Below are experts of layer 6 (counted from 0) of a mixture-of-experts language model. Rows are named router (the router's row for the expert), up (a neuron's input weights, with its number) and show model dimensions 0-127. Each number is 500 + 50 x the weight over its row's rms, rounded and kept within 0 to 999. Numbers have three digits each.
After each expert's rows: "comes after" lists some tokens at least twice as common just before its tokens as in all text. This comes from a sample of Wikipedia text that the model never trained on. Tokens count by the router's weight.

# expert 2
router:540496490411530528488409504491476485583469463494479464501557441440492484540420476545520513447571468498550488507444543517553541587426520642488479487455428548562447573490401429460385451445460546479483457517490471495442441456547435503528504450477527532462487486499585533496375572368487546523468532586545504486454505505521492610483553428564558460522469513409461578512473511493544523440423
up0:544491437580530496456506463476431481456484522539447554499486520565587499480519474529517576516601425559532386411526447459425536468491577538478494435508534460501457515441524462427528591509468514523452501544457572512420446479490535415384474500397542577550498453447477477440565444533600492466476475436477490467473512509391580498527486575483568454470488567521427538615441435489484456545542
up1:505512516537538436444477393490372477419484466502432601503494507528494533466538535489519578538482527465478475483455568510519421490473493492522520481530517571422484424488520448452578436528455511512547482432438489503417479555493596479407569534502440462494444532457468538418559510452487579464493507476468486479398496408601491437616525566446549602514503582545568430487468473440421559437520
up2:537466486478487517431544626554498502501574617464496577496486510464554526437589449458439541512501500498461411569534473523437472501525482469512519517485486488492526499512436524547574577516392535467465522518485563483567550504504460674495469507365493522606375489493472389481474479507539405501450430467493485531489494482488534391501449558511541478534515513595537474448439537554513559543460
up3:448550436502592548527477443625453532450542503510442545499488545534493482518413394466422474524528477437519454471592419509501549467510541528582430426406556487493453505500487440497597531482503493560505515473439514606450494431479570425445464517454558526538485563458411459472544435482546436479480425510483515449551501574482487505529480478559474580626484536514463392493537452527455584567529
up4:506461519507553487607542514530596506484480551443586559502540467650488467477484522424515505473392535558492507523605494504438450450501457365474479445550572520480498526514518496584447598505560466492477507488419488603515544512495541514558507510552499472519629404531516569542498554519561434487526500505486497465483465498605455407473499576506519539466477460476584415534506519459404456464551
up5:413529515500593429514450431460446418392534502517509537494505505522539506512579520454632502509423504513479457499455499526532477471480572469455530490551452543582522543478445519508504451504446529553567451524523494604508566486537606592511481519436551545486458505411510468513543574449510565516492518434463510486385493429551499357534486601523538505586513419561544522425457545504448515397506
up6:495502450572528431471503416574431477530580504474529488501467488500545544520438501462555476418585436533509515478490442456491447452475542446506494532374472390591498532477463540447536456560451481384507460440489489454503472533528576487476332504427488627527472464559492489529478468533452550443496436503481485538486428474464444485527486466590563542435574578494587513537430510414501486575496
up7:452576462486539506535497440547480450434535483421479583481507493602510558475573513502538421517499446461464512473581404523494481440476442342540377472615555453444487503462478511478577522553564383516488512428494486570494515476495583464444535521439506475533518424421523559453564493549523418434506457532487501527462571465456487396494525545517546546547494521503558492543472458397464556527528
up8:443600459572536511471464464615419554494514482479579500496391501540485493515540484521572509513477568513475483537480453530477472418485460589544489428421590526508519490474534479506576523478494459476521543456425507501400536482514626500425465486397463503524379460529430448494510550451552551434517479426488507501468480500505543463512484495431532638548560438540617404524420498526439514504542
up9:500510488592563487557454493458460552506600532483598513505432489565478503498406488514623546463494538523528479451505484439502554483534442561433606549479456553557549521450563589465549533439415537512521473497554487493440456476520596481508506446495535471518568474581514572544512588452379521436503513485463501450460539562488501506546470502458531580538470379521585537447506397465476484613558
up10:530456504551542457502553427511474570589566527588537568503451554486442485465381590581567460549561562447495462465476456524520441478506497501476501500407519546458510515533492471506551404499504477407532499580565498469435542468534493374475483493534557507536539482580460552547511420502463552458498560543493510486550539632467538571507508474444511525589382570503491521506499450519438497555635
up11:457654520518542371466458447464456482395515446661571475491470506421481475471502497466475538539488532535484400548504492492487492491499544579507490535482526577540482519516506527479541508480463450526463462487430474569402497525524591502437339518437575482476396438519507468486451557489485553487556488455467519525372520566446489491556519488588549495533542506486474478411453519446486516462484
comes after: ".", ",", "0", "7", "4", "8"

# expert 13
router:457578485383454535498451561518486483488396495499469536489611474487486385531488530536552484513552472476495545521487546572528542572456526511455415504499441570512471513525457517434425455507534557445455439483524454482453484461534459505586535540507480399443485526474608509476431580383473527477439539489571534535511451482591526558440584454438506453498448417425412554577486421529514491424445
up0:503495531489541470470431450446423492393558557470387491504482544457485507466505436489520574494571473555531551503473494481450574544451436509451531499554526375511451475518601488496546533502570576522482454601510587485454501492391441454448469530443542616510424504460355473508569420516620563450514486450465496513472521568547531546577476509564515595528480475509482534467468472479464535525524
up1:520461537493485484502470456499471571370496548366515411497528542537453540498597528503526535599469513475471456464398579484502531426538449433455579539463519581416481427507494415451535547519530555501509483486444570477487434500462486533438477535492450485520503465376477588530552526503525491428493424545474491479488489440498450460569529491549591600533456617548559445403461490512445546498537
up2:439435556524467522480585507547406452426566547395530556499496508554478546494576499443530518512460424502447463511518522549475521485514417421489565577441490558433533474564432512490544529578530518509579497532525518551528525537460572613456431512452483515601469504419410575472573539490531487440501458444471494499480513423520519424513466545511581559546495527587550373503395553541442545469481
up3:520468472569511471516503446477481539547539434538464511468473502493449573459418391518426482497545515557547545508542486453468482516535485646533526537487517452527528502451475532504673487504401473624479571479476498496578479530468578492395484532507562528550462561532417489498534453495427414446544464520402441493528561522366542512528454575551474566538589569551491466470536503490543508492516
up4:572578594525526561508584477569541608576570510531520460497540476584567592574490498461515549469479608535560516548571480429430541511562629475469484511477517454474476510431544446574496460526515442485434494464550448489388599510508577468506553518494541549491551485469468486566461463524507568454501529503479508433566476476537625475520515469464452488430461493477506389575525521477430526447467
up5:502404450576527419554424447499422499410513495522497510486507456595500503461522482510539484508521521571491456484514584539520436480504529476526515457412508521665522546516446484426520499509501535577557487612517540551395544488511548530518449388479507500498590418470414506506554542518517490479470521477463504575422467488521401424499484625542533449513521444529541548440529621446464492482566
up6:551515449518492440519464507513399550470549467500559536511494498560481523509467549438510532444517513458410540403553373380531425536481522413529392486522481424524530455469533617420469476504476460442472444451523496509472508512460549451493435548495478554505417508565548561433509491484505518547505537499478494471459512467476638535478498497623451583446620490492474516561509473355516486541476
up7:504485533510528523500453529570431556529491558384578522487475512495546486352539544507508482536506505469448499558448425512413508486556445460512498431535597450403473417532444468516549592470551528477515494594427559578406428528500563520485470421488487523564435387500440514549502477594491479480473511532469504572495479467440579410454543448480546556480563445508587427502434487525458469517547
up8:484511494515519545448533535542490620482534487494510481494454510552515534508532535447551469517518607604440525490484420517432403454549434580538410447383541516523537523517450602478551535485490438436566551438445485449451488440507593490458427492432537561564536504523475432453569518525555489475499428512490522528522526532578512560502502507395529502634573526555614455586468554516547485489473
up9:489525469616516407595429420491475492442637476463554517509466481605540544530424532393572552494539526571501468438546513463510476436531431437486517496499516486570534528476551585459562476503396537556498455487536533551472460463482614432501478456499492556521606452512510556498492575499464535463490471530467516498391538509468494483559504522491582505507492478530583567433456464396468481584566
up10:505520453546463442469551445542533498531629558518502382494489565503532545528464478457537519511504562450538430439482513395554480469483516514520461419493530490498476490475521433505479429542524481481579495517508495506426622422485567407489415468588565511527567445459519492579509445519495453509516523411491482468462457604419576586442499541471479549521424634492514450465485546468493580578593
up11:405447545565514419530420414424491515514576383577510526491498516505481478441557520465605439520482571519544494518529520412566490456456481553561477456495518560530512534503491605497467525491421567478479519444448465512460588486473584523508460557441581508458382460552551491465468480515496520487536428573454512559395541507461467495492542545522469449543491659511531534468427538433500539556435
comes after: "0", "2", "9", "1", " #", " −"

# expert 33
router:559556471530534590439538459599482465504442513441538553479543490425434383598532513522430409403551418523552481520539581525496582522468466490514568510483571425506459476481410507493411605462469513464453454510580509464466490436549466558507470535479543458484530479486551566557509494503490529525422509612565551552492501446509430470477546533492480450561535505490541508592489447501533592412412
up0:540525539460486496510380482442459470439569591504446501507558483546602517533492482478505626533566463495538372474513495460414542504567478517537504465566483385434440428496624447481500522439508519561505479556436481548493489483510496489462485526443494631502373500425450525525504489496563442545491498429480499472448598456463569496542477586512592549488487513530487497515396517518552452549530
up1:507394563474461513532513545507492431415515560416502382504488566488492511493548527574449537574416497445560534504512566492492452501527421474499476497555467505481453449456481504373569528627501506506475452427472448493537477447433471570408504497525442468522531384460543539580495507518531609463466492478483488499495515472501523463571508521566596456574461652568562425485471455547507537496458
up2:486470522468570551458535537547440532537570540416446552505537500533582516429549432426582429410498455476438454557557469560490436468478463447573531494532506524565483549516429565500524556506464487585525497478460584545602577446551480566496575497492492550508430435521478444563541514498492430531473454429480497456476493385468498434474492569533530490593514592638582499507467563478505565556482
up3:590474513509501490570436425523499549451491472582530451496514433476475475548426510495464518429408564528506580432529351520459505459486556635584513450583508464495506535459444422525487518481488450463527530449551484589522440504472438500392463468497520594479487522517486551460582416501503460466480459524478512482593481523446434381558412525538496558541537470450494396433531522507480518534428
up4:477474524556525542601562493459432547489543518541578574501565445611545484533503429522513520434405461585578600421476558446510470489546559528501541555580505474466535597550545581568486526461468573476503500467542450524440517556470596558507504498512489537530544446462487581482443540589551510487537559503489503471451553588481533486469484631526412559535477472406513435502530449468482510412527
up5:533477444528534471524506454479418395469516492516528547503535483570570557485545496415477520420555530552464539410476431565518421488477595577497544510564470512500434532519508597483540501434472599579581435564477511609566551505460587579516512465465457540464526476499490469490509496459517499438546433445486495519494541461389579499408504594564481575591464472503574576517538539503577521463441
up6:565582437467512532445416532534424503511591517480506481498437498552583473460458469533577550453595516370458496434497510473458514536521432446494495483530412423462507420540509559469519390542537540476487452481494498570534454447551537552559403545480502559531369541569425505566463497543579544540451522401485497485472551462489557516442515475537509498501660535554535490512497497455444467520541
up7:410579482505521493444538539570449516571513642379572541493506511566578570478530466527537424481537467499455524537561396466450497436503399523625510515540511457420436501468513515507545516458529488543447534591433465555465517447537536491486531522473517529541501408507460507488414526532465394504483428604489516520462462512502500443397531513506510530461560559533537477564503533474445446621535
up8:377543469444521510524474546502427539448556559486514554493455551557575472546486460519586485485518568620507533531480392504398447431487453560549399482440535634447495531433552542480556488490559442469517572408427513468444525438489538514458477581448460540453400485560527532533496520566556501489574433507492515509445545494464463486514461480494463493597549550531536420589467504540488509569489
up9:416531533493445457591448440495543462495598537487500570500488503531593504519521391512618542465559518584455420471447449456473477425462519567434445473464470535517530571446510508511444347485472483536530467460492539546502465493483586482515494446501568470555560427532538505506567517392510503456444473450501485519481430552514544514587462598504594491423431475583544501514524478422483463559422
up10:538580524489554549481542484552527563562626576514553516490496601488595518503445542527485514477551563461522445503494511410531531387508499557533441533408515530467467471491453529533468403489546530480612578591482435492450543530511514384439465463551590475503491456481414480532512411455410455537523532599503525536492421535486565541496495482580502448572437582527485483509529517493524410525540
up11:437564511462481365574514441455454513519572456558504466488523553452493450496569524527535554540449559523427538504532504421430412453509516595548471430477514506499494570475515574466539457471538496474577529453443492552505469507427631534377381537486484491422346519595523461526446525591523474531520465488472502583419477523531441564556507452557521499450513524530471498515446533463533505517477
comes after: ",", " that", " to", " which", " stated", " announced"

# expert 29
router:409546497488377515452432564540601443469453485495414499486586470435536486534580489470460455554524473494447461531496524601478497493539486446505431543477471564428477487518525438440432415523553512462444401442477436562482495455470413454475569467533429525450419469515463561429438566440430427550467566440548537543461394460546561528477515453568521450421460504521523538462546457510557511509463
up0:480542488509510431478534454473454549457519553443456577514564605508559499511451455590515557488558508561543439466546495512382638486448428474515486405524615386525426484456493484474456567521507467528471536562524506514427456476504540443430477550495472490462412545512401453544557485532556490517506497522480508460504531559464498507591479519557516501487546510546426511511382409498386585546553
up1:516464504480508484511461462544461454433573549489548427503482519454530557525527509508534556603501539443492629504467632476464502464529452509526481505457473543500445387482483464376533507598527587514495440332498493424428564455459530492405519541461451550527462467368496497565484537471494557480483465519471500512473506465461500524531586582541533489481454570579526414462472491510429581513476
up2:504372466526583520424555571575482486544490582444452583502481496528495513494536504452576457555478487528477493530520542527444545431488454460479582541482485467535582505482479538516565506523441472509529519503487393557520491599490421628440551535499493513510407482538497515434495530515582523461578425461476507505459489443534503405474427589434619477537525621573547471434420483469565457501536
up3:540502514605479530485453395526522544501567537475548547485443510472541533510485434472485457486577501512475420479492503502487554488547472578581526490331481468511476458499444478461549586550463517500531531506488457451493471585452534405493447461475643508461536481493453486550521403496426467461514415566450471487549544644395502490468491495449455537548481597514420513472394419451514535486510
up4:439519505575510527512513464561533513569566463515611513507538428653566520518496455541512543428546501553554442531528515540394488473557607481510519523538595419480494499513485474487436554452505482501474436445561555419450622475490504474500475429461526535480521383456471506549491498477456521463500511500473491422455539545558560446553524491473433444492561465486547369468472418444467486389428
up5:534494452564552442508417429423469440514497492492429535480446504608508552453526520420523464521515562547420555546480452492545401502495639503448536482568440538537595531523428564485540577509503537600497458637461530546546554499505565530543466477468439538531500529463498489459510586467532588437438470483466508563515510458452575426497493541612510472446479405559526473525542465530465551457546
up6:497501543492451476519490558558479486524575518482464514497534495584507524461442515485595507470478414436357448441542449394545446479475534414532465467557387450538551520444474520440459422552527492458496447487502503486503492502514543420478525532458449616498472494581547509492545393496582483557516486536484511414441483437586536435474467531611485538451616491522551523548509484387412459508541
up7:468569452555607551440471517527467474467550487341433584495513519448518495468482503466571468568546517462437535532539396470427548435497408470495419417451556468439467391447524491461547556571566470509473519456418522506465503491479569470524513550513522490591454475425541546462522536554502485510475441569478533560508514512537624467523540459477588586508542547497590487512423493475533525579480
up8:456506582513526476524561583554409562454562486447472571491491541551473486509488497499579432526439560588406547497504427463455485472473488512510477491492523529491602501491446529528580455527505457399463617402500557499465506507369579528439430522493467512548435451528554506465510438533538491485562473530481497523404513453555560465521541515406526491552645518553555442565435502556508478590530
up9:451552485559530318622407471413465541466560454520541609500464432488489555459541514478569495576486516578481521464431519472441539476469573480475490464414534515501567546507523578440446481449455501591526463422518524492441511501510658455584466465506460404517502480514485573556498521499480523480432517527472499541441536549498465467536508503472519479497459426506540524556483472363505514482452
up10:580518466464507459504543419558484596567529601508504472494496599567520451481410551462530525530437517459552403437569452468509468489536425530506460486500547499530483482460551469542519397417489515496572518562539478497423495523559498427483474493597560461519489462476493512618534510503515464491533460461495510500533391558404591522435528489594515546555439551491506412545518495500387503638538
up11:489493449512420500479480439471491504488665523585541434480478669429531547460575583557497519520481599509528465592556388362514478478532452597514454441469527537522479488498540576524532520509452422520563488508433511576472534543551518539505541522441524506485444455562530435537548518522506474493491502428468498561493474496494503542505513496470627508511493565487506497527384595511469488491448
comes after: "-", "|", "Early", "Personal", "==", "–"

# expert 38
router:547506485441458447511378484372470475502474527558526442499587499519570489549492470411493518481534448483586480476542496489450639519420560452495435481514539436578411492513480505482396459533569516576516455473469464492480478415517534370580485444501443569427497488448498543500533472498539529558397443569518513511493452482508519431460588495545564494441499478414444429523447490468564498489425
up0:492483425520542520469472491477428488496494646561409503509471509517635477522499447584478572515588446508551442485519429526473521467456597504410511479513522434531447464524452460419503488546485537512502504574451562559476458464501514402383475443400542612521473394457475434527494463517543551483497492479475493505572425571418483506483487541525561413488451513529433494512407456457517484584508
up1:551502497468551480572503472510433590401441532386465470503511558487458532418495542550545534556433486445442482465459511455565499435486553505412520498572485507365484400541457470442630489558534521533510466415497516513474434522427511498457490477456434506509556511466430555523539513547505588460497474516470488425492479472430539474562535634502541460614480547548446428491567519504507604497462
up2:424531482519573537480571503562488486442552582488496595500481477533576511519579471474579515523513469541455429538524514576509412473493537445526534505475485565511546547570391505505555540461425529539526502473510586570603501514525525628509515538428513457552455474460505542549561572513430523566447497400477487499429477415470515374570470575449552470552464544592583478444447549494461556527477
up3:507488500559558500508469453516529554454477435392433449495511491462518414504454470509429501475435441482470487441577430438500559445541563551514505553505466473444466460392500550451529540502512539545433519417437496475503458498379489475394522518444586555516565527486474516480566500517494463394555487539475500445563620579385516471551483554604508437610473576514496450462545508531507570562529
up4:535552556520602535486496516580522531551542455572502484497537439611572508619405399555531566466514604455508521548568380490478543572527546486443522530493473451439474487433546449514516455444512484520450447440532479481463587494522560482459625471546584494491551503455513456488466532542515558511533574499499522374579506522501555542532520433479449451531505549467513372477538494489534521449446
up5:487459473476475534396552452486517480431543420475471510473488553445518474441591474512451493433539558511418475587495472485500537557473546421503453566513462545566555511473453556489536530508440498535500486578548549519516572490470407608481440519423458537518426543485500491513523472481565434450505489471484488555485562407536461368572427568544415412609510481590566551428545539528429529422510
up6:510546524535500549433509568654391504490574567512474529507472476421514474541420490552540516400572471442442498437478440414500542528472509390506450550451485458506517491402476560431507347410503500474461488436619479492526494487466507514503489519501502562522448496565517559593488478528519555565471550485495501455504482538547540535574506483556515552495608561504547451545439539409478533560481
up7:503576437490512501451528481580416476505473592393448569489492503515543611416455528556567448462546423522466544474487417544520495399482493414439510527555509474431487465537415480487675514598503487474472522483547480583556453542504557483444502485513530433550539425530493541478499508526442477422482457581498518540545478423496551436568524580474600480493589542521505442554496494482529496550526
up8:403579490501565493497511511576491579439495439428502478500462516557560504577576507502615514476468585596469543481452412529556430407477514599484450484502514540463526494517455574518574500473516456511538561415539507452493510481489543605446524507427493447513474449506502456489528606549455506433487480496490527505513478506396634505480491522465486407652532480526483462572446572508526558503440
up9:527481480573511454524464444470484481508542508520500536497492506541453513428405522530580610448519476479537448478549508471487542447478441517454573551512557509552529521426638657475532461431475515518512476439585505501443474466519557514533489524557433551539539531619545533459454559463446464411460475522500500517456541483520524484567485492484558550480439481509664584492492412500505474579637
up10:535473554530496412486516375541420534550561526476489519489479580463380503496428550467536467461510499460528453490423505474556452494513499491500538442378515520594512548454419469512536357504479527480571512535522463478548528527491459434518538538540626529487476498506506499566484450513430510423498500510514516507519433550510561478478520503575515626551378565489432462497483572611471484508623
up11:388528525501508420551463471429505519470555352603573515494494542420450432484578531501565487505366551532486565525505453396510523458489518571526404454517423509541476524471505553522486535503538487500543499449434453493447626503458566556517491556480553469459426451489516430524457477539479503494520445534481516547421580645539467481512527475534503494603561509467528496542464562531446519496442
comes after: " ", "1", "2", "–", "3", "4"

# expert 34
router:546517547450526552446482501583572504446520547470512618478556489427505474475425466538415506436581414434493520544507508526548431549455540464507537527541458509418417579469580471464572540460521582481467413477529467518535569454510485606490409464517470443462581551515489532456453563461465571498443539453575537577513569431568478419434451437490527437486530501451474582506461466584425489487513
up0:529568451467551510459513520509449550385562568528449468496491534519608393496514456511480545453587446525554453510536427406416514504547451527457493439565511433479479436426518439436541541549543486538476481499468514504502365478517545343433514494483500529520455428463440452558514487501542541477488503404487485522591445536440517494543538482516537485559417552557533453447457509498609458600505
up1:414538551521547516456518525517385544446551551494415459514512515527528507443516493533500497538443466583506514499481463474432540501462543564400471550501479582613484473501497503378592488508409410538448475461520489524449421494435459520443563473430424533421409349481558536438484441457507534499505453508470495513471528456393465490525535538483528441446536498546524507453473414483506544616434
up2:479458472526562517462539550536417483474496557423527543506473442528537543547505452462630415465512487608458526537491507574511475496419486459478530529528504540612531559587386558419556570487463503544517499524516452539556506520576490659487529548417506490548469425424508461531554585468438465493451454483506492474459505466439485427506479497495541484516521561562620448504382522490508582475465
up3:517550490560453512623480475507497503454532530526552500513544483474486530500476460408469442612524524469498424492516487486421464549576491553542434477431581464576462557501392422453551533501474490517436558392525395597520515518565509421531461534472533522570540490474435570550510472458480416527491389542469500478560578562507496575530471506560533600579595595489494462469418466511473498509497
up4:538518483563519469562459552489548446518514478565518460492525441620546468590480362491512432574511554581501514526552512515458543472573509441465459461521587498498534473503517484538447467574576449503496500507451605417482606536471492486596521493536552466487521464513522480512498448471629503401573522512491507459450463588555544474500526525446420479506433471535521388507604433440571461425451
up5:555541477481502420485453436416460484509527413501585517472437500496496512460489521399553460506516599544468470495409460527523497508502580481493481483527579491507541513576515580598547510516491546486548497532487434511501577542450489560493497492531418478478508535462504501463493564430490579444462511486492486542485470431510615456436469532407377412515571397555636492410556565487547590427459
up6:546602496507618514526494527546427423503587540582525526501473539488510445489452526479493523458559441453482535488418381377476561461457521402523511492470435480487509578461483555458466385572415470451499490457493499616470527501447544510458465504473473485507363533565507568466533459533476533577465404477481490506544469488502488509452506460587450535379518480476496438600461496448503532542469
up7:425559395519515519483475451583469449461504549470550539477432522517488533467428492459564393499539461517503501548463449443487470502532462431502457426448629503500510483496458415542619569493551509550473494470476519527518518548512606466477500535420597477598474364493519480529471530479448442435483430503506525551487532532525562489476506516434564603568507567447609499525448492484576484567595
up8:474468544529410465536458553478514519499506548547579450504470498545607509626574493525586458587435591583472494441508452546550413439497461508518458437471530493475564556434437605546504411504494461484560541527525524478391524515435535564450526556409539560454476490513596456521549500513586551486546483517504517489439564477481558499482534502425511455543538479598551494637456507485525470550499
up9:525555464513509412564380387400470554442502492565560538483480464539552514473489474502535494460473590553480473480527426396517602511508493461450515473430477476476622493544516507479553562453412531516508449495542559540442473562450476466506510563576487485480486520564600502456515514493498518495524464450484517496404495578570531457502485575375494622491529545534612536537472423404488471511508
up10:528522518529537428469544410472546556541623477513575477507446535473439479481389537371548450569480595501516420484464494481562445450523514600512490518467538536432484511452584513524495456547508537490535488557462484379502481472417448395491530498507584597533545467483508526555576403482476462413548531481499518489497499531522564586462535528484482510585410516469495576387530546496477506484567
up11:427586496527552483511486387454423473476642404551540478486459529510460472489647505413550496519458616561495487539533462428547483501496486585540534541539507537545498555527574600526499489512496486498529502539420458468486512499431586557481466543518581574444461451575493416483489465501441512519479429477467500511410509471485478559518510508519386531585480428419533569458513485494549455564548
comes after: "\n", "6", "3", " co", "4", " non"

# expert 21
router:445558460400436585488471535495494424477397461535446557484595420464493421559553478481492483479576446494508549550495579587536526601395518506476464506510443577506478540501414494451432479472544557505442391472493474545436483472552483519570575541487477447443483571448576486432450605422461464488465511529586539549488508487534456526497566478488539439497462443442475592567482436563511502485482
up0:506521562571515494590485523423400514460539509489422544508551551569634561485561486552620544495530503536558492481529512493457532474488516519541588487494488347559502523451516493480474533590400503527559519539548504568495500477524496511438462515463498603453444472443429411593422470552625475524514493399480509499427480532477521458553495506547555486475487462576430539468488505572517485588512
up1:529513532542456531513517514553372512415510496442511467518557522461539534470488456547511465545482574532471556501517588460436494469454579411459518527551548508512468416439478429401578573573484494474426446504532519443459462431419455527422469514447470524516455432424504580610490496560508524471509504505464519463426600498497462428562550546513574527519521624535482392446429459485419575493516
up2:481522495534587476487538530503418533430548550469456546499488494525543485444548399471549404452511404530481450575536502488464530481459457358501557490488533561581573524507350500500590522430489487497507504519517496615600497545554479607505545470424522517564435485442540502576535475514469425574493445420464503507446555455525488405472510560519531486507526574569580458458467523445471498556494
up3:476501450518571497465448487552436501483572579463481597511524576494480547408440438538446507465486507505554573512506426491483560509495450437519577532494566521589468478489473522446595609588550470504483548483448421628574508484421491436416409539500517504501476456556467469517494488537585485470539478651481495532586494564459463543458493457571464547495501554503473409475427450558488576502524
up4:561555527534595460511478358476597466573512552449537551487522508574528513538456503494518531475491481540579484463549542497434593529476500543484484519496555481479526517469572508680555572482469489401524501410422500531530636576529580549469565545541569566512581527519528519508508509505491560506519493480473517476495446547536495480460419530529466563471456495444584399580565552484475447514464
up5:567503429551487374434466437468448477481555495566446499479445542532490511473516512495504469448538571487462456507494522496515488446419578489523447433396499567588616550550433556509499502551490495485523512583507516484487509532504492488528443508404543557486528521520598466569400455466589565487457494462464494530375536403483459417425450585514507488481562471572572541537585558450465572451454
up6:541552487540490484499449455592399595602574531417437473504484496522535465516433469488536516475526570430406431349457461455516469513498520481455427440492372393547537535500466557466530450544479479486473532488548527570592497476517493544518375521541559511512417533573462546567476444488577512566515503508486489472512459467575519544484500541537539550508628537513496513526477492429494547580485
up7:439588469509569550483538440529534462494538495427462483468473572532430540423485523574510532521515496521526542514527380493507562511486490476554458483569614504447578484476529580470618539459526482556496522445435526535577509552553496511463575465519485468543408459571516542413460501482549485458540509522469531514493561426407585452492454466399518497517482642586525479548540543460554534635530
up8:485496466499558489486543535556402574474563543482513521498495521542535457477604520494555529486480552606440555511499395501400431486457511577517532468391531487553527508396436521443607521481459497440558556417500545512493488434390569556453442442385466568512436512608500499515513473548579540463512486476497546478476494515491504482444515511424488518603572540486590427555454549537461454513510
up9:495519495554402444623413395450507526489554521559602558507481498519505562452466502476609500503500602608492414426546443437491484457468521460493473444478497481526520580560556545513478462493419448545523466483578516470504514516492606557590470514543489588523575462565471472491472508459537597514457481499472507510394578423526498420552489482515481492525514405543515558547537496398513434484485
up10:516548575534484473529531434553472613498615604513590550500503524486581492539426522532581501478448488481484407510457472426501564428527539461501490463385511514505484533412448470596534403509480514496561518570501477469492532511425534373496434498529613569512534505454489493592503450494471529486504551511489510476569486585433560527507599476468488489505457512529520388470466554529540463507616
up11:368512502533442426555460490426535516456540428571473544512492535576548476449522489515557492573440615568482458467530468447517464458560453529542439440471493560511480585493476586482519525543452478488500509486371471535506536484505635561526412519488518596471398483623530425488430499503525537568488521530450500554389575490455435481491480529516475502545544510512479529482514614459496518565452
comes after: "0", "2", "3", "5", "1", "4"

# expert 6
router:473515448418470533470436529532453444484489489500491561484534406449498498461451493507518514456587459541525542557537509576535604602338475499532441540517439525470437531589465480467472485523538539412492457522539500501484466512588451526468533557498456441477520516535625451484412608396524544544445503592571530487515469486585460461495545458472540387479494421466435567559448497492548516450479
up0:488526477482545454468511465511464505477569586557454503518552560527532490440496444561481522493619530603585534486532401529408515480480465436499495423578560380551417450439608477451546503600544446514460514515540471537454469451500525474443511538446421483467382495548428437533515518570572468496501445448470495477549521575523559492583488497556561534492475623497488469510411507475476549565498
up1:480448502483490516425515527477468539455583547411483399524563495585544530453539498532516564535461543517472480540507616502480577495521648470546522562538474500489486509400501483413539433497486492571511438436587556432463484463461449565525530477494419483494452466345506610526498535504507528449502429492478504510429504457516593490563524536436536471407522534595542420430462437463478528479519
up2:459523514508546545418575536589492481425545559414426510488474480522570529518538476519553435509536462512381502582514490522508518490519478434487461517437457493534536548509404658440587491550469467498517503509508517561594495551516474608513444540449517511567427468452530471475574547482460436509525450508479489518495513465474471404539427574549552466466477565622565461458418572390484489465456
up3:552464498512419510585375513526504558445580550381572502512486477466461548520522491549477503559496475527466524510508413528432611475558466463504473498466573471551530506484469497440521493504531499493527528553520551511556462609443500402471403512455564563480592440464407509522562446487553427496515484562475497528579437514404447455567521466601575523530560446571530460468449451538490424563435
up4:513560492489537441560543465493468452512558459570482526493613528545452565484484386517490542465527429537554522513558497490478602510558457449436476508552520400529529494467568496551481565532490477582420493444405469602436608608466542552496524556500515518457512513426494495464469485497556544454628502515476508467434516564470563489465428521606439551498429473415516438494583573526497475430469
up5:458504489482480534475468433508436521450535490468530403476473465499425492427577561439507456520492546438535526527436455457449489517483563426484552498514539549557490550546414564449485564580525570527509419465445521528473611561451544595469447497451511491514507426409585529547535479473585487459466489494471500547461524424555536389466456651570418484529531436580592481478449558493509548436484
up6:531533503517514476521452578548405456447569626484555488510476554583504522495451473521563527515565511471404475474444506485495500501506463486502462414394500416521534466461439485474410479579531471496484468472486509526431456517512519524549498540481479519588400431546509483540468446484568604546511412443473473488418531456480614554397489430543434636485543537497469475540406476422485462567440
up7:480543510509537561488480535601422477466592539445472491497473491499491535413482518520509440602542514459430510620438503491420531476561478400571427442491574503517479438539521411510512525457526436489460514499456568487465482469484500492527495441459496474587448371500482556506476446590494466445496404520464511551521563486397524510461551485393426549542525555485599484524380405463499445522540
up8:518538527531529529517531531502473572396507552492531507488492515529425513456537480544508477488415615652463581512521398499452459496507405512576466487438567548543516506514488559533474457482474432499501600363405478494487504509512561583391491464441436619528439481570491450528514500512588543454466427498492503510547514446451518479537523544524532446521519532509591464570410569511493510582472
up9:505520517508516501601422460440486478433510545502514543497428466577556580495455559443587529475470551548512474450475420441537561449475461458425579477485460585582552465508589549462495537460480589472548482423521562553488525451482560522554501504463451515489589497593517528526524544492533564555474537496468497562367511575561542425457473580474558466495532438586607541501532408403497510539489
up10:484595406505509497536494448482479516570531511546517511496507600563519476475419551486569480529488522502555426439544417462524428477576451505506440421464606524426526493549523532499480457400535483448612551582453453486412554454502511381523498509546556574548503416468507491504568476520466467529561496484500507535600435569427544520572544463523502488572402531468468496530544604491511517497611
up11:519596456487532516478535439427515530462563462501422485490493523472498536453563497470522472555500597521465459418538523434548499489573480547560495515457468574463504463458543609491565497457443470426509496500345470554422556532406564558509443559509544523445370490557537407491496475512577554501559362545451500532488510515448583530466469527565442543525475544484510522467407520483552449581462
comes after: "\n", " \"", " (", "″", "°", "′"